From a checkpoint of a small mixture-of-experts model trained on Wikipedia.
Training: a variant of Muon for the experts, 700M tokens, 4882 steps.
Below are experts of layer 6 (counted from 0) of a mixture-of-experts language model. Rows are named router (the router's row for the expert) and show model dimensions 0-191. Each number is 500 + 50 x the weight over its row's rms, rounded and kept within 0 to 999. Numbers have three digits each.
After each expert's rows: "comes before" lists some tokens at least twice as common just after its tokens as in all text; "gets" lists some tokens that make up at least twice as much of what it gets as of all text. This comes from a sample of Wikipedia text that the model never trained on. Tokens count by the router's weight.

# expert 221
router:493474479484515548454534528517501506512464590504453576535509439449489536492496444472502545418497522433470236495559456595544453491559493496516469498604431513454485374530505525522459519462531435535445491563513498496523636466518495452521431420472578542458529477531506463481457488488485476536496422514497543493516516456468486522517538475532442558548537419532507485506526608512404491538529509515513550504352486554503494523404560496513445465556548475488618550394496520508553436524491525490584502510417486502511430449502417503497495604469434524515484497433439514499416584542490432422
comes before: "\n", "-", "|", "|---|---|---|", "---|---|---|---|", " Bronze"
gets: "\n", " |", "---|---|---|---|", "==", " =", "|---|---|---|"

# expert 148
router:440429547579585468503431444533439584559420506413482483452465441510490477561523514462474423413465420467450538443536500494461460554560452500509525502506476454472580556485496538427462522520565491432455432517538420517436536452518476571468438560498466438498507435489612417459504477509442480541557604499441462477565423410566490483493539447453507567459384524532510531561448473462467541523428430434433450449514525506557562367533467456555530518455589543474574526539475379555446449546481511565615537535512471538527520558499566529508541545503548447569503489447522418520428500472458484537
comes before: " |", " 0", " +", " +1", " −", " −1"
gets: " ", " |", " 0", " 2", " 1", " 3"

# expert 122
router:507489536500521443430548444468450409471492534487468564484463506463510493475490506478552538432442521405405517556548510480573523399520526513547572520513557597468422515547536564448465479543504406490462558497502572508515527441573521489485516435549485474579419549494429483466480446500476462498443493519537403438526486475444447419536607470533446545455433607557623438462519423482502537563621444502476493467484473448572425463487536505544578592437543493447466525450498525523418398466450498582522494544448537518517563421533474420534512511464425583422497444435567598539453515545474567476
comes before: "aged", "born", "age", "-", "R", "present"
gets: " (", "\n", " \"", "(", "–", " ["

# expert 155
router:497508530530461518566486475481528405507495586565453437468534436440507520546467460517538572445457536484432520464511507568472595550516488618490574472507507593493484431529499478516549515442468535512443560487512532467408514538446446392523528492442546513486445409463580595531564492478519534448567388487489558480396535447505545585476404495565581441476533515388495427542510422588435467498520515488514512598458486491454413487444563402530491450535543580492460461566507487478461545436504471498468517501406549563516391526540546466419514526464460614449574475470548530432517556557547516460
comes before: " the", " a", " his", " their", " birth", " its"
gets: " of", " on", " at", " for", " in", " from"

# expert 240
router:475437471402569477521527481485461583523560521519431521453524529484486484437435536543446406506475478569439575493460433501452439487403485404523438525494445449502496464493478559482431494504479524527490450459549585539536538604475566496561513594492487501488568459428445524532569507436548541483484521468538529583564545506560396451505521586551483480559560471466481419528407448494458505558526447503483506437478417455513487439486569549485572429466506551421471517427461555526498519441462503608455393495495531439474519492590592493422453523494465575491385421454446521592523446554603449574
comes before: " ", " 1", " 2", "---|---|---|---|", " Total", " 3"
gets: "|", " |", "=", "-", ":", ";"

# expert 80
router:497480470533491553517553520471511555476534585541508518458438518461457549488441556515555471496509453467588361445491518520592546471510459477498535532426393381498527492416580438521443438536506522485485466499554518544421604492538541515524487535440495415420485475483441483391478496457516543503488514534509425360601571505513570579534494540518509542477523508500515456436513569511454493489502520472416523501414597544476568517556529542516502578392562413516455460471504433534504411472484567562560446475412540511518472512413443463518440469498564437429430569599462502517526526399432455528
comes before: " (", " |", ";", "\n", ")", " (1"
gets: " m", "^{2}", " mi", " km", " ft", " kg"

# expert 186
router:540509542495522451550426541475455491493508540471511446484456485531543537587532607487474483576464459430478561466478487586490420430422554448515524450460458450460466555399482617458445543544493393450441467450477517520519527502486567437547459483495446440433516536420404501473575491420509555520512543440557467518428547513505482520528582493511434492579529483441511462485432519568570439579471391578471513588502486542545536531514487480420570570490524434506410524425531484493488496639518438552377495503548570490528565515378520469436467502483465509559497546417505454429490438541576449487
comes before: "\n", " ", " —", " 0", " 1", " 2"
gets: " |", ",", ";", ":", ")", " ="

# expert 157
router:408433500563563445474426466473431474566463451485455510414449528595537481511506513511537453493505501486537580519561470433529464498473432510506589571532549562529570510524489502471494502499551443433477552463537598480439501529493481559531572548567421401464536556552522510495479440455520464505437512567497449561589406530557465469471508448434539539487446556515495476512597485463581539516494501612510515597583468444535609480492480471481580510540515472408503556621486454471430489509457516620579505401586493417423413464473500500481541451523516565444479463444504533450435514510516597587
comes before: " |", " -", "s", "·", "whose", "Following"
gets: " ", "'", " \"", "’", " da", " de"

# expert 145
router:524502521573493496523580567475484511445575618451538552465448552451516457441491597525435534543543476441444290503553535584522503536541434472512521551572453421507466411464412515448443498456577458496493445569541551507425612436436523543531514463491519470409532486458472518433454543510563485444532475475424530505595525517522513531493479468521458515485529531518435482488491582553490461509493585616447559482403554515451598548533487558546455578462506454493578397483519415488538526475488539459542575540494391444512458541473436519480500509455576512528483490541501559475468538494467424491
comes before: "\n", " |", ":", " (", "==", ";"
gets: ")", "\"", " chronology", " information", " career", " results"

# expert 228
router:501578384496567567521404562506509477472519637581508473541480464377472535510537514502517537426493550548564514489464483551476552478508547516509497530457453546524420517528450379644512586534475456485406520537440481453417455582467405385446513504453530508508489511515549596502415471509545548566540437472484587535373557405500466558443494424511541502490542483361506482514509446512515569486458516515526471549517520487469524416477527482513491476541536567563499458542533504529519528454512518442483494485420407477532431543448569409427495526498530456519445432473578567450475536465521507503
comes before: " the", " a", " his", " to", " their", " him"
gets: " of", "ing", " for", " with", " made", " took"

# expert 250
router:521612520541455546430582538455546475503470519391486506426484425463516477527539509481494475596529441490542562525512497603501514533463426502485454601483518546458454484457358463459540429457482570420476413500460454445428441534409492455413517512479518564482452497445563526529488502541496539431437497471492482529553510520505487586432560522522484528486469507566526498499447455496505507570369475506515461522580457525505473343455535478423469475495471529581495503478529571503567569493543438346518542501520519553603466554437478457621538572453479605531493497414529564509510471449483486469
comes before: "==", " of", "ing", "s", "ed", " =="
gets: "s", "ation", "er", "e", "ent", "ing"

# expert 147
router:486465455463552475520443521421504569483540557515445450467467542511546484492645516451516476514492445499412505572494465430518498431523548496499429591470534443440512495403372532399481453447496598458534501555539466495498573477465477456448466483470481425449606602517518520414587442467432605557547558571423449559551616465514536466448512492545467577435546449414457514446472509493424519566521425470510422465545433486460506459560438528441525503438497460441568429418495546452462547537444471563467497501546518461553520507455442515436503541553490516457431503452491522515511597576508488551
comes before: "\n", " ", " —", " \"", " Title", " 0"
gets: " |", ";", ":", ".", ");", "=="

# expert 253
router:457435503501423445515391378510476435584498467428510503491518521573519448456557436501394406489399542476491606455474528346431546495395496448423587511443562511516489503553574462507483479489581448457554527499549530461395423476523535488488507531604487478554468517530514485581440415538506542462414523480457463572522431494531532487591512558435476462469447557497541463571451483419559476505410564534512466511558531437563484446601501536520491466502578438498570537593454511522523473490514540538584511485533513431491494496589478546562542504508507475497483430458553524448469532485540571496
comes before: " |", "s", "·", "whose", " -", "allowing"
gets: " ", "-", "'", " \"", " (", " non"

# expert 104
router:503589561475571562516471485574540495502532545420536513500482495508545429439571508504492497408529476463528391635475431555544503476486456450456504496477539502476483513543427539536526479403475465522481608551513453486542496494462436452602512424446571571487470470474571454537553466554581406486481545487425578541462514459429468439535509477466570532594468548517462521480404538480421443595540528496566600548433530573447434482447553533464451522491503467406484484469544406559570549561524460509580520472513532471465490485519427511500429494503488504439444503488458431528448541376457393411
comes before: "\n", " The", " He", " In", " It", "=="
gets: ".", "\n", ").", "\".", ".\"", "=="

# expert 181
router:554503517520584470475542577487542544434450574436547538451469534527474520466541498548444535479560460463460340544533504540499469515552429485574432515577458454518477424462441496481518471533556564464412409469518474483422545420466578507445486529458576576412534439480589541428415490440550478513511485445514431460581491417553534480457469501473452573488559544476388469477575496574534541566460523556416480506425475561522542502513519495491461477508463564553526469570458517531654453546488500411542552454433501550538444550528435511487537523460512501531435507494493491580525409419506455610
comes before: " |", ":", "==", " also", " ==", "==="
gets: "See", " See", " also", "s", " Team", " Player"

# expert 110
router:466568571553425585568438520454517531495377626518452470542540599546525419505548451518505488634532456496479537510502471403504416534439619491467481509412458452477591547445565603453474419495414525531520533439493489565486471461422441474440500500430455548470487430554573516467529542532498479485507431465528514464471451583468506615528469483524484548509516516480484505469470501470472537565574511540528495459516523534445512545582529529444554440452469522427415486429553463421489475473483448442544515507462449575510457492408364579557444445571517469520512574425506513456478458462501479517
comes before: " of", ",", ".", " that", " to", " in"
gets: "s", " song", " name", " book", " Paul", " John"

# expert 65
router:569477445428523433512456542536447561534524462452552494491596531568479621525495514454489531441493444602445425423542414576480445537562579424499440484479400399476471495449440553478549426552514555474498485550579509513489608483534515505526429504467629493507566455486473440430562473425446471580576534561477482494512459405530497464496495476505417565526576485438569469575512486513399457462589462465453476505413460609528546469470469461493490517537581569432487483429522508471486589539429491578466445543457501510508537524466551463459508480472494443417481500455436456506495446500409507526
comes before: " 0", " 1", " 2", " 3", " 4", " 5"
gets: " |", ":", " /", "|", ";", " 0;"

# expert 244
router:471453508441504419465481557476478535557516456523447546508434400536466526438504568499476493500512485404438377517495531464478433541531458555500474493607472522513519417541553509510474472574541479502405526527444514443473581406478482470482578465506521478456570482488516520444404411497491324508469517494527493389513445435531495488513447456456498569534595453525456421564493508495528504540465489591495534469361450577511495534575549465584427538489565556473583502554460528503531421543468584597608438501508497481461536421586530553506520536496440439491449457474493454526558590507478449493
comes before: " |", " /", ";", ")", " (0)", "---|---|---|---|"
gets: " ", " 0", " 1", " 2", " 3", " 4"

# expert 125
router:508536472436431601450589567471555478444479535545513439483506521525490495484613501523474489472635506540592419508475464442528501558474447518522424424506519598439412499499596453531487471493488537520491508466393496535426546448537491456414462520533589495472606539500611494432516567546544504488573492467496537536555423426481544609495423475472446543594465508508436477446479545421460492487501495523438500433490523502477463463568590508495546507499474502562523575517499497491564514419504451368564491491478361522566411529479455450497467474507529430527461497542517511471478466367483469580
comes before: ".", ",", " and", " of", " in", "s"
gets: "s", " music", " services", " director", " company", "ers"

# expert 196
router:530561504531548548417465454462598498497470592449501511511514513462538466458463470498470547421430584462452449626463524561562515553453509503537464487545536533519484505518420522617464566451509473544525550471449509584511559450516477504533440441522553503481498513536462433509405480631450398578470519487447559589497463447510491461511482473439549452500550424522566501456464524382452515543539580583538518499499493519512422475467577513432487431534581486489554567364457511422622552514510480475542519551521502497541478367508442545577485532547454557467520458433502492495425591517546528419
comes before: "\n", "==", "The", "In", "===", "-"
gets: "\n", "==", "===", " ==", "====", "Mc"

# expert 220
router:552506497467569429565529495521470478497530479532483448478563561478427486443557553456511476471486543465447543603422417454538570522398494502592416509608437505534482497445516559468447520501485519506534479515468481456522542446580415593462474481474499525600522574521528531535585579535474560584484501544541564575534548466548478469487563397571432523411488533540428571464469467549446568589500576449520528482569447498588572522421480405540503544454400433435559507441546526494481565478536446445464470527496492449422461605558459524587535525532561554493464431456502437483533504565497551495
comes before: "\n", " ", " Votes", " Candidate", " %", " \""
gets: " |", "|", ";", "-", "==", ":"

# expert 81
router:477514510497546419428507404531508501555453492491515534530467444483510410446542440421542472439404509403520460488546500488547567517498514502554601541433577543485433523503547524534426466527560464520445475564490573521497553441547483486393472529569529525548415487508485443546405475504450549512479537435467494502558453384488484447555551481527463461570465571560551439508499501407529452555520457490501489509489546529580477372479548526471516497539633510479432544451566408539464384564420561591594418575530518472466558454555494489462525431483438516422462508424551519446446518431486516453
comes before: " |", "·", "aged", "DST", "born", "age"
gets: " ", " (", "(", " (7", " \"", " −"

# expert 101
router:529564520468565487432538449467546478471406565478468553504528408492454449554485464510492568462472549409430419588473545572564571481461481525542504517508504502472450386564464577478430555477525454524472556504508466603429548428497499496470514427472516578509530510533462456556481428446493336529498452433456514484540444397474444481582513480487554396584499512463549494474444525493444517549539537585561596457449427488505434460519562487408413443567569429429540547430446485496575385453457517538563544497532506473530476434569493526444478507521457533463541518472476445537458494520549452446
comes before: "==", "=", "===", "The", "|", "In"
gets: "\n", "==", "===", "====", " InChI", " Family"

# expert 185
router:490519508533462431549419499517486401541505514550434433573468501434427512518458470494535592476435497525481498469555496584414529545522546511520566603455539494493496499528545444486575490411551468510401464575507514501441541521498445421456479537449506570555480461520544565454527462447441557461580455497580549538482478425490502479442522469515576429427514557360532449528536496555413473558578495512505590595502500486512409440516414489452542432599603560534464480542529450421531460397532466548421540520444494569451479506483545548464499461533457595457492555582521517491570562436521531427
comes before: " the", " birth", " which", " a", " his", " them"
gets: " of", " at", " in", " for", " from", " with"

# expert 90
router:453472524550492498474420452475503476560436512559432548491480463502505447470585469454508515465417500404436537506530522381467525519488538428543584523477565509552464552609580383569449484506589420471503542436521532503418501474574451451440533543579479455562436496550512446495456444579481504482491526580508455618512473530499513472535547425415467546530466566522499505563504510443584535574495465541596481566602533453497498425437440537551476406516575539508494564526413446481525542477450555565543552559581525490450469459567443514461540495445488410429486478487521463396467493473552546424
comes before: " |", "whose", "allowing", "the", "providing", "elected"
gets: " ", "-", " \"", " (", " re", " un"

# expert 252
router:522470543558548512508442475455588430535495502462552421521545494494495570520396466486527543412485504528522531485524544571485539522520606597499526523549569536554427508527431414466548550464457533473467570455451553507509489586480424528507457510570468435450427511487454384529622516502485489451455487547559540514456604563501502467489558487508458453478495441393576425533552399532426486521496536519426449604531460515542399480406442492555607473518587482532500465520465392515429480437544451446434459482428532531565413433458425522525537478584563534471524439494488532500497518428494539520
comes before: " the", " a", " least", " his", " this", " St"
gets: " at", " in", " to", " of", " from", " At"

# expert 162
router:502572445523546498488504464457560474413448593488484575498528435495492484487455442457527509432495551430470290530553509602564502491570513468486506489542468530489455369465489530533492502489520439460451539540489487498538570484523471478534392418493535527486493545555458430478464513520476345529527401450461534474461553484451483538463505530533469438517507396509476492544516575507438487453474483572495498509367476576515446521431564509489491471574546491458601554405481567527566434529517438483561481487425481452547464438580442563540464538488456493464542489422458582550465585559519455439
comes before: "-", "\n", "|", "Location", "Source", "Ke"
gets: "\n", " =", "==", "===", " ==", " ==="

# expert 171
router:395499484495415416529401554521489453550451503480545414501526477613554500488557545475517412508466521448448610442500499426484518565449468537439554463595497444531518640447444525465593523518499469501520440491444439553498461472517485450589409460504443448511495454534437425474546560536431518501472563545528457507551507517523525393538504531496521537460477536461460592485519455472496437497516479453429435487457437520519562443644404465583540547542492539451459575464541441509519563466541443570423498524550521573476486517410534595501485428469566496496520441455549522519497424541483480603
comes before: " 0", " ", " 1", " 2", " —", " 3"
gets: " |", ";", ")", " 0;", " –", " was"

# expert 95
router:524485587563420598538504524503533544474460569554531415482524597521460530516575474566406461493482504495405472465495514518523410520403417534515412473493544565549485495459481499509545477522556515533529412491477507469421480433485433512414454513467580602449556473482558479505496535613521513518532455381471556487604460471535513551431437470452450479487521554503463552400483540419564463599437532581480538449488511535542584422551547533495505431508512493591460517490490395477535497501510462417574480458553445598498468502429451498516578568484513488543449485468555524538555452397467418548
comes before: " of", ",", ".", " and", "==", " =="
gets: "s", "ation", " data", " population", " research", " information"

# expert 70
router:512546557601568481485454551502496582445534522418523468519576587526606444571486442475577453545490525393532545544478422537544443466450500450525556551431529488513553540522417626563579454453505406505541535442462583496529532557505502505522532495512509511449511488491459533543601453564438475466555549535535515519487450544421465445488574476541593497529430593599523466410507534592596464492605481469576482548475535450456433544546520469476562556514460518512458458501481465561492502499527426523549451474485527415522567515510495420523493396450447590474509489578565485591479469493469461431
comes before: "S", "\n", " The", " He", "D", " In"
gets: ".", ").", ".\"", "\".", ")", "'"

# expert 164
router:520427412394559528462473552494506472445550576560500424543548512449450572597587528432479486502517574578461512506489420466452550524500563480516544572520521520436562486573451490561463587536479476509410533532453563525418466497528559426401491515468502598597467535526551465457408471510552473568521531508514463526370509547473521529569439413437493503512541488506527494585512422538443542547545520382499566580520563474469475529384576477511547511538503546489473522442527539549514505470505548463415548503475382577514424479582521481444502547498507525471493482501559584511434535551436568459
comes before: " a", " the", " an", " his", " born", " appointed"
gets: " was", " as", " is", " were", " for", " and"

# expert 89
router:530560525579525561601483566483502522447477528498521549524463490440451552549596459509530462562499485493489499514501467512497529509447400534493504533598459527468560554488548544528466506496494440438552435543417507557464495449490547567392486557439514587456546590458450600532413423486551519525483476525561482384568443560515462448505549489551478530540541549480433508517507464459563520474478530544522478458529576489561502562529544579523550377507560561571517421558533428574534514512483522361575484472443508544534434637539485551529415450555552464535434447476510472524490545386610505489
comes before: "s", ":", " of", " name", " time", "("
gets: "'", " one", " Education", "’", " Parent", " Occupation"

# expert 123
router:542487474577563496523443446603519430570506484570523380546600522479494524552375449415622564449428508535515490422547446598448557468508536582479567450475447514485542459461471523516563461488487448474406499489514502474481546585489468478552444534450520550512459402513531466500581574461485493563513523455504496527491491437477460464424463480519580467413530514410540431497543445545407485526528472562481500601513468566515451490466451434443514483613580567461488403496568416534495510467460520553398474525406550505482407511459505512476428464491490530429542587472567531502517523519468464507
comes before: " the", " 1", " 2", " 0", " ", " 3"
gets: " of", " |", " at", " in", " from", " for"

# expert 140
router:518450501533520611514572509508498541443501554535516439543493551453501488473467555505505403585586496543572461502484421355452539528502509495512420497554522528403505542532552540634511480517468497621523529514492502459480490441465582490457530522478482522537579465434629567465516559623522552616479538539433504445497455452468514456608461542468487489526453502514503425497525475485491573527536493499455517461559497508491437514496551501514548592447514501495534520514543498541492479436450507366512498503494383577505444501419390521399504467523564448488414473546476515415394472390476498477
comes before: ".", ",", " of", " and", "'", " in"
gets: "s", " father", " him", " wife", " son", " mother"

# expert 203
router:547476525462471445583440421463475590464547508419464466460556519477492559460471445505523411404410493598405516447459477460499490521530564525484482547429476491453465414502513553453530444486471439459468442610525498463556519542501529580569446542471492450574503446554453491499613511470458485502566492475493523471476550454498535505459483495532500467483453451479592429519508436477473437398540464489501503399424377589524523406471567474418600520551567580443463499462570536509450496516462413542415453537468507467487535422464567484402514438545495545404595516444468555552499531540432458493
comes before: " 2", " 3", " 1", " 4", " 25", " 5"
gets: " |", "|", ":", "N", ";", " /"

# expert 197
router:502416510451477447596593537465471577516590464540510503440519560456496439510542574530533452510560613566438559518414472477426468555454543484518401558537465512553439549512412581495479529456478517440458515476583508524520562490541492515491497411578422496501540568524457510503605469422487582544470405529468466567549530519518471459464542562513444583468514499416459500412503430555401494538475456480497443459571420478526534467622440468488540468413476422476508509386464506492416557485538428510421429489503431537554572556422482539472499536460567524444530490470510480482473493601482523481
comes before: " ", "\n", " No", " —", " \"", " Party"
gets: " |", "|", "=", ")", " -", ");"

# expert 67
router:516538462541519473425541467499509611567426475430511432411500570513519451552379528504428504500517569523561550447458448489516424558476487503479564510480549535451454499578511494598419519569523449474498523450437471550635421565377432561508487537483467506469524510517442548516474521526423503443459536566529483436521499490468516531467458473583425552427466464563442463453529491466566469446520511455499539524566547516521623462530566472520502556493461567544521504523511592515424478538583397624591514500440526527510546576456426540446507483526477494505489526618495504483623464501424461550
comes before: ".", ")", "/", "uff", "ruc", "ak"
gets: "S", " St", " U", " No", " D", " Dr"

# expert 91
router:460495387496410517489499509530541585513521488420535477463499519417469493562551453556448500546535506485548520449537567515441449446562431525439567579421562482506444555462590503599463431415551487427524487527454511585552481499502502455564539464518410482482529532467450547434469539468449557489518493530471496453579516476550536471482521526540499427461541433501493532409586561490586369494408542512489529525425550484467523533586465489435578488451611519536468464456533544531576503530583520493514546558494551457503545477436583484374518445524515393485512572582428449512517498431393519572
comes before: ".", ")", " (", "/", " m", " in"
gets: " km", " m", ")", " million", " ft", " mi"

# expert 66
router:506552500475552522413522462490461549481400563468479527544544471456410512534490442442487559457536528478478396587506496559529582451533444495587438525586532522432438367529471579456454550460505470559517545558509490556482546417528507499427470399480553562538522546545477487559397474474492356538517404493428474495544456400483456505576543473490496444565481537544555496505480547549400513557588500547551592456424452469569458445524491438410409456494517452455549552441492497534547426473485501478592525512530529454546452455547520464464450512519490516425566510497476450442421517512567491426
comes before: "=", "==", "===", "-", "|", "The"
gets: "\n", "==", "===", "====", " Website", " InChI"

# expert 249
router:496503537507603418528480542530473575551594449559574489522470569429525578593485579570459426492440523455523490471469454549498534566425526490532427442509425484530461594491457601473540448503454552458503432499523497542480574522502492517562486448415541507544559457469479427537553532403544568544428532474593533574440585513561546506460527566536466481596553562436492432554465501534456501596510474486541482486563424435548518527559531502513536521426496528466437524465559544512525526516522560554421397589489518457554510555504512468413561582548601546480458516540529481614513492487419568526
comes before: " L", " W", " ", " D", " H", " A"
gets: " |", ";", ".", ":", "|", " 0;"

# expert 84
router:474574466497593502435443515544548438496443566587573465549513513467527521555559543400480521496487491551470506528472537498553458506436554462460456539511494508562510519457458444472547522507443482485336553474429461539372452535470387376548511484393537557494453501486562547434456517522496494454533525455507507442354585523528466506547486447523532515506521451403456498545447471475397437562459529480537536585505553509466486524382538547441528458538461479446483525483569469473510474550435433423450548466447357526517442551488471557430459512555559472507535518451510525466491554426528586464
comes before: " the", " that", " a", " it", " he", " they"
gets: " as", " that", " when", " with", " where", " said"

# expert 108
router:486537488517596538502459537432511470531439534439476434476485522574584511570535467420427491487425521469385628475477449557538399456464476569439510515450530507567573564475554490502482405503436400549425480471437463555492421480498510486572523567540478423402378492553426496440493445463480467437439508515521517509531422524563514458435503453534515510572551519556420443523451560569498509572397425506467495505488492462574513584540519494459433525484583489401435446456502492571501464584412461561542572466534569520501534575550504542486483434498500520546422477493467513458518470462573535482
comes before: "|", "s", "/", " The", "The", " \\"
gets: "\n", ".", "'", " U", "U", "/"

# expert 103
router:527546421463518430492454563522494518471537626557514554574483474399536595490508513495503531457476470635531486442478490572446431455515633582557511470477520521556460556470428409536568541507498465493444465577453522492425503506516444461401486524478585538547448556538535545511351465482492446563602525486460501519524523378489438454529490427571453538545489465414574482474564442473440484541468481437547456517502560507546524413508579489447522516605512579579513483527545491493574529467507495475445491486478402521481413430432478449435507540503572510495478501479532485430454550453471517568
comes before: " a", " the", " been", " an", " his", " its"
gets: " has", " had", " is", " was", " with", " received"

# expert 119
router:490473499606427536535503507546531532533562520494560479514458396493443482507409549451529445516427465424456475470502528540557501388451387485464403467467491469517560542399487569499461493510561541416561497468540444444554473525421557509412484421481554504463501524414441500557535419529507542542493535565507470484534499513485460592515498460534628497514504446516492446486438519450522503397462551543407511462474456512519475443639540545470443476515552467463491455552559532455484548533439527494542493449468421477502438449466436501630399450542457575519447570419538494534430490594553449421
comes before: "\n", " States", " Kingdom", "ia", " information", " War"
gets: " United", " National", " Animal", " British", " Royal", " Kingdom"

# expert 129
router:528505466564492580529532481464462557605499528531577476472495481431446561529486527461542455450499528481509484463480501545428453502583516541498530443485597466585561465444524371562451409494518541573522536487438492530432565564495471444482483526488534608434453454468502438529535561466511490554442544380407481541490505514478554416532498556463403438532532516392487501584502541527402418598459477528518563477474610532411497469572471496525442445436636441472505450429514441524489530523551496466532455478481555548512542559447520492552505439469582477528444478388544432593506490476498544479
comes before: " |", " of", "==", " Native", " from", " Asian"
gets: "==", " is", ".", ")", " km", " south"

# expert 225
router:505522435525517481562524586538478482427559455508451457434516486467548460505548616401566427506470536466442500561457490411521546482491514447519514550596471506528457531422406531463454565545481518494488526462551510473572563512477495523494492433487490475448518570470429520514572576451522595604459521493541444565478519566497641564511529469471488496521572512469469555454423474463447600562453513522474508526582448549560450438548457448522526475440414452506459483485459581459517525519508482472370449427487509406486477494451365510521442597548486604453448456421420506510504448577551561502
comes before: "\n", " ", " Notes", " Succeed", " Title", " Date"
gets: " |", "-", "|", ";", ":", ")"

# expert 216
router:567434437458451447515495565509530534444523539501454490502572508519539565421450491456539486458396463606480513462446488559544482462421639592519421476438461489435427419417451530450468494533532467435480470576530568514569582452502470531528428491503521491505541470533439472481550527488439499571528495577471487478581515463511403480521569479491452553447466451453564484611525488454439406405485519441477410411430427542535554437530531516448531529488520518525485552412524506502434568546460460558424430586457474496469481521429515471424455540501491584418528563438486408505442453512476451550
comes before: " ", " 1", " 2", " 3", " 4", " 5"
gets: " |", "age", ":", "aged", "N", "|"

# expert 98
router:438510497515447574509519520540539630540504561488527508548526544438448470519443545497449517559453541561509464558476475383499484503511467518497414496567608437513502539476612483545422479471469544496493538453544440548360568476415490524536532536442520465420560481416627499421353491450532524426527508518489527491491466464539536596481518429504489538488463511431455514524535562369542502485493524480450551484559570545494508499534510517525475554470439438548476428460498560497602587510471444418475529540517432521527491504441476474574459504398555519544477539613423486506499494454515438616
comes before: ",", " and", " was", ".", "'", " is"
gets: " he", "s", " she", " He", " She", " life"

# expert 146
router:436496510420550502429540446471491563544443556514452563506545456432427526515449436453484527447460542482468362484486439556561580494556500464490416477600527562493412405510547564477516542505491476516499476505491441565534626447516450538548470469458535500474511488516486444457362492473524346569527424500525587505541539431528417517510488519515470430571501404521426500522503564503428510539481493574498523490347484536535436520445546521518457511501555482450622539383482490567582468501508535530553453478432454503507517510588429502482434553449464519484527505472427455473461534524548458458
comes before: "-", "|", "\n", "|---|---|", "|---|", "|---|---|---|"
gets: "\n", "MIL", " Runners"